config.yaml
n_layer: 13
d_model: 256
n_experts: 128
experts_per_token: 8
d_expert: 32
d_shared_expert: 64
activation: "geglu"
moe_layers: [0, 1, 2, 3, 4, 5, 6, 7, 8, 9, 10, 11, 12]
router_score: "sigmoid"
normalize_top_k: false
routed_scale: 0.707
balance_loss: 0.00397
balance_bias: false
shared_expert_gate: true
init_std_router: 0.007
lr_router: 0.000236
n_head: 8
n_kv_head: 8
head_dim: 32
vocab_size: 8192
norm: "rmsnorm"
norm_place: "pre"
norm_eps: 1e-05
positions: "rope"
rope_base: 6780.0
rope_fraction: 1.0
qk_norm: false
attn_scale: 0.177
tie_embeddings: true
parallel_block: false
init: "trunc"
init_std_qkv: 0.0274
init_std_o: 0.0
init_std_up: 0.0274
init_std_down: 0.0
optimizer: "adam_variant"
lr: 0.000507
beta1: 0.9
weight_decay: 0.16
lr_head: 0.00564
grad_clip: 1.0
warmup_steps: 268
schedule: "wsd"
decay_fraction: 0.471
decay_shape: "linear"
final_lr_fraction: 0.05
batch_tokens: [16384, 32768, 65536, 131072]
seq_len: 512
doc_mask: true
train_tokens: 315500000
steps: 5323
dataset: "wikipedia_en"
Below are experts of layer 10 (counted from 0) of a mixture-of-experts language model. Rows are named router (the router's row for the expert) and show model dimensions 128-191. Each number is 128 + 24 x the weight over its row's rms, rounded and kept within 0 to 255. Numbers have three digits each.
Before each expert's rows: "comes before" lists some tokens at least twice as common just after its tokens as in all text. This comes from a sample of Wikipedia text that the model never trained on. Tokens count by the router's weight.

# expert 95
comes before: ",", " (", " of", " and", " in", "\""
router:152143092146151126133104164109114076171172151165116110135117169133121161121105118097154119079194088108150097130090112125106152149151092155113119100072153128117104183157140145126109123148090117

# expert 65
comes before: " |", "\n", "-", "|", "=", ":"
router:146138134136078133069134130102155126156173155093115139140125138132121139138112123075123135081193096134088123110142105109102163134168128112136152126110124116139156151090134127142124105118136110

# expert 70
comes before: ":", "-", "=", " •", "S", " Total"
router:151162143114123154089137123136101166163131157064155110138133151112135170185142130073120113110145114122118136101154125105104120175158131129167130157108125138143125097118189135109150120120122138

# expert 75
comes before: " the", " to", " that", " a", " in", " been"
router:089140122148136139093106145146182153098156154105089142157099133123149094122143112089111180159147134116155098149111116131097120133198079174135093144100129133114121121112156116176149144076110115

# expert 89
comes before: ",", "\n", " United", " States", " City", " U"
router:143178145131127143057068144116087090108139160085119119126128167130139109118142118085130161142177078140155110137087110153128162155180133130147106160089083146094122137147154091158114096155065114

# expert 116
comes before: " |", ".", ")", "th", ";", " B"
router:146117084128169088107140120123123128139135163121142110163145129118147110112126136106105114134150145113117104126153136083121131164120158177174114138133137085135103181126153139147133139132105129

# expert 119
comes before: "\n", "1", " is", "9", "8", " was"
router:150122108137153141063112118127108077098103195111142119162156136108119151143135145069176154119168093088170122124117120143103128123148137132140116153124122136103133124121099148180080126147077078

# expert 99
comes before: " of", ",", ".", " and", " in", " were"
router:137152168150100139098140103106136112096173148126149110152145134099139174119127118076125136070157134106095103110132159133141153122154139095162125123149124117100156136115124166171104163143121102

# expert 73
comes before: "1", "9", "2", "0", "8", "born"
router:163140128131110112086115163132116078124136179092117103121152142114107091118135151097141156121179112130146106116105145161095113144163127145137126136129076139131141114119141118154173095117074072

# expert 127
comes before: ",", " |", " (", "'", " and", " was"
router:108127125145133099128105142143164117131173150137148095128110127120130163161187183111175141100151080111160107112092126133103150143127118117111149122131139135129153160135130110156141137099063121

# expert 72
comes before: "1", "2", "9", "0", "8", "7"
router:143144170124114102089124152142129114145168163126112104111151135096157139136136165099106145123199137121142096127132174125071108112128115157113146141123125165115129114110109140184148149124095090

# expert 126
comes before: ":", " |", "\n", "==", " ==", "|"
router:150123126126120144100154139113123130145164159099130147117167145117122184130097114074132122070167118111091099109141121126116139153153145125135129143109139121136151133073108119161114122122138094

# expert 122
comes before: "0", "9", "8", "7", "6", "5"
router:127137173146094103051127122127134100090133174100151114138122181090158104138149109077134137118142116152138125104106145144056176116181138159128107148155122106145118103156151096147138114135037108

# expert 117
comes before: "s", "1", "2", "3", "4", "5"
router:135139114138111107121100180164106160115171199099120150143071163120137077155156141108192142134153119115141134171098111135099145170105117087107143121116104121139169156126152120126079117120135125

# expert 66
comes before: " the", " a", "0", " to", " he", " it"
router:112121154173123125109099114140148151085145160090158110140115153107125124140095109082128137141142093103129138124144118101058176125147105127143095138146132112124136143159138117118140124150084102

# expert 106
comes before: "2", "1", " of", ":", " School", " for"
router:126105094100132135097115104143126108149117152113157105154126131098116126148112114082154153132139107156135065119149148142113097160173147143148134127087103145124158118101124131132118142145117109

# expert 123
comes before: " ", " the", " a", ":", " \"", " The"
router:103165114118150116072111151137110124130165151088165135139077128127115130115108145095131119197165112166115121108092142128107101128123133135110141098118151147197113158145110143153110139187080126

# expert 96
comes before: ":", "-", "=", "|", " by", " /"
router:148123138111125150096115141161124142148126163086147131142114146110128135177122140068108119133139091122142135139141112159103146195187161146161139123120109120132130141117190105125136083134092115

# expert 90
comes before: " |", "0", "9", ")", "6", "7"
router:127144190089134131138109166133125159107140159082153129099129104117148120137163110088113124095126113139148105114110138141087134146145145157139111126125080142168106162086156133160137116139097109

# expert 125
comes before: " and", ",", " of", ".", " in", "ist"
router:167138156170146140088120156148136107122167141124140105105125137097161123141148118066123132075109130108126129161120146142110134134153119148131118155127102108104136158078181137130127111134106138

# expert 78
comes before: "\n", " The", "-", " In", " He", " It"
router:116150170135118130082078121142138107130123181096128085120134152145128126139180120117166162154186119095126151166127135115098167121166120136149098136109114163117141140140132143188136137148070095

# expert 87
comes before: "9", "8", "0", "7", "5", "6"
router:105136104143106123113140145167144112110164156102113084111082115123124131153167134109112118139157126132153111146085151126127124097120095138141118170135096102140109118143114146116120135160092072

# expert 101
comes before: "1", "2", "0", "3", "4", "5"
router:152138154140145095095116132127135158108179144084097127142135134083141135169102138080136143130160104126157118115125123163086128141194112104161116137135072146188111105103188117145129149136046120

# expert 93
comes before: "1", "2", " ", "3", "4", "5"
router:121105108136099117087095160132121097107133180102118135180141112113112161156128135085170160167148089125147083103124130167132143150181112137158123129137107180122089155105121143138132125131120095

# expert 92
comes before: " the", " a", " his", " an", " its", " her"
router:147128138128120138068129081148137160114155138106155100117119134045108151129144156130126133117198087105156114103129137106097162133131095127132141132115110153136119172132170137093151141125120100

# expert 124
comes before: " a", " the", " and", " he", " be", " not"
router:144185140144096136094123113122162155125149144115125142118153129101132169123161136102145140137115105119129123153117125146110118121159135122122107118131149137182135108157137123199110131170069126

# expert 105
comes before: " of", ",", ".", " in", " and", " for"
router:148128159139114137106109121123140091125149149126146113152159144052131146148097132070104098101146115124129143124124173132096152116130166172111155153099154122092125166123132155152091113120084103

# expert 110
comes before: "\n", "-", "|", "==", "The", "In"
router:147096092139092120116130164126100122115138156115144109099124163127138129126160132121116181117158136115134162147114163141114132131193138155159152115119125147153116142100122153154129143126079078

# expert 81
comes before: " |", "–", ";", "|", "D", "R"
router:120163152127090145084128133137158111157138154110107150141128083123140163164169137105117128101183114109111145119145101121057174121115116115092109110125111091122121149126126108136094139100115108

# expert 109
comes before: " ", " \"", " D", " B", " R", " •"
router:117184159134092131097123124129143133135136149126088129144138136160101130117113146105117120127199087146125126110104122117111120111143113161123132161092125140166148103116157104121124094106098126

# expert 79
comes before: " of", " was", ".", "'", " in", " is"
router:129146155145113118099111125144145110133116136106119123126165113085112168129147110087154131118143147133120140156135157149054097113119114141102135127135150124117112150129151146183131154164105131

# expert 85
comes before: "1", "0", "2", "9", "5", "3"
router:155149132140124116124126140148155133132157185093089115124132120099134121168124155096155123150145111108146126114094092131094167106128140118100125135124145125178129140109142172175111143121065109

# expert 83
comes before: "2", "1", "0", " season", " United", " time"
router:151142136129122122092105160111086122121177128065111125114128114080155117124131141084160115116143129103174102139154117128082117140134123158117148134136101129139144147083140126139155097122106112

# expert 77
comes before: "\n", " The", "==", "The", " In", "In"
router:110126146116121107079099167154156132119176176102166128110126156126130085148136137113119137129179124114109157149126150145059115150124104162135112127138116146173133134137133110172105160133059107

# expert 100
comes before: " |", ",", " (", "'", "z", "i"
router:125108092107123113111142167174159106108162161138127119134148166120097144137175157092143149114162119132114116113071126124121157167148090133116148131094163106099166105106158118165108121112046091

# expert 111
comes before: ",", " |", ".", " (", "'", " and"
router:105141113171125125065070140180133110151164141104148105085124141114114151129138142078145178107149085129137115143125140117120167121175095101123097120105140136109126159151164141159116112131010139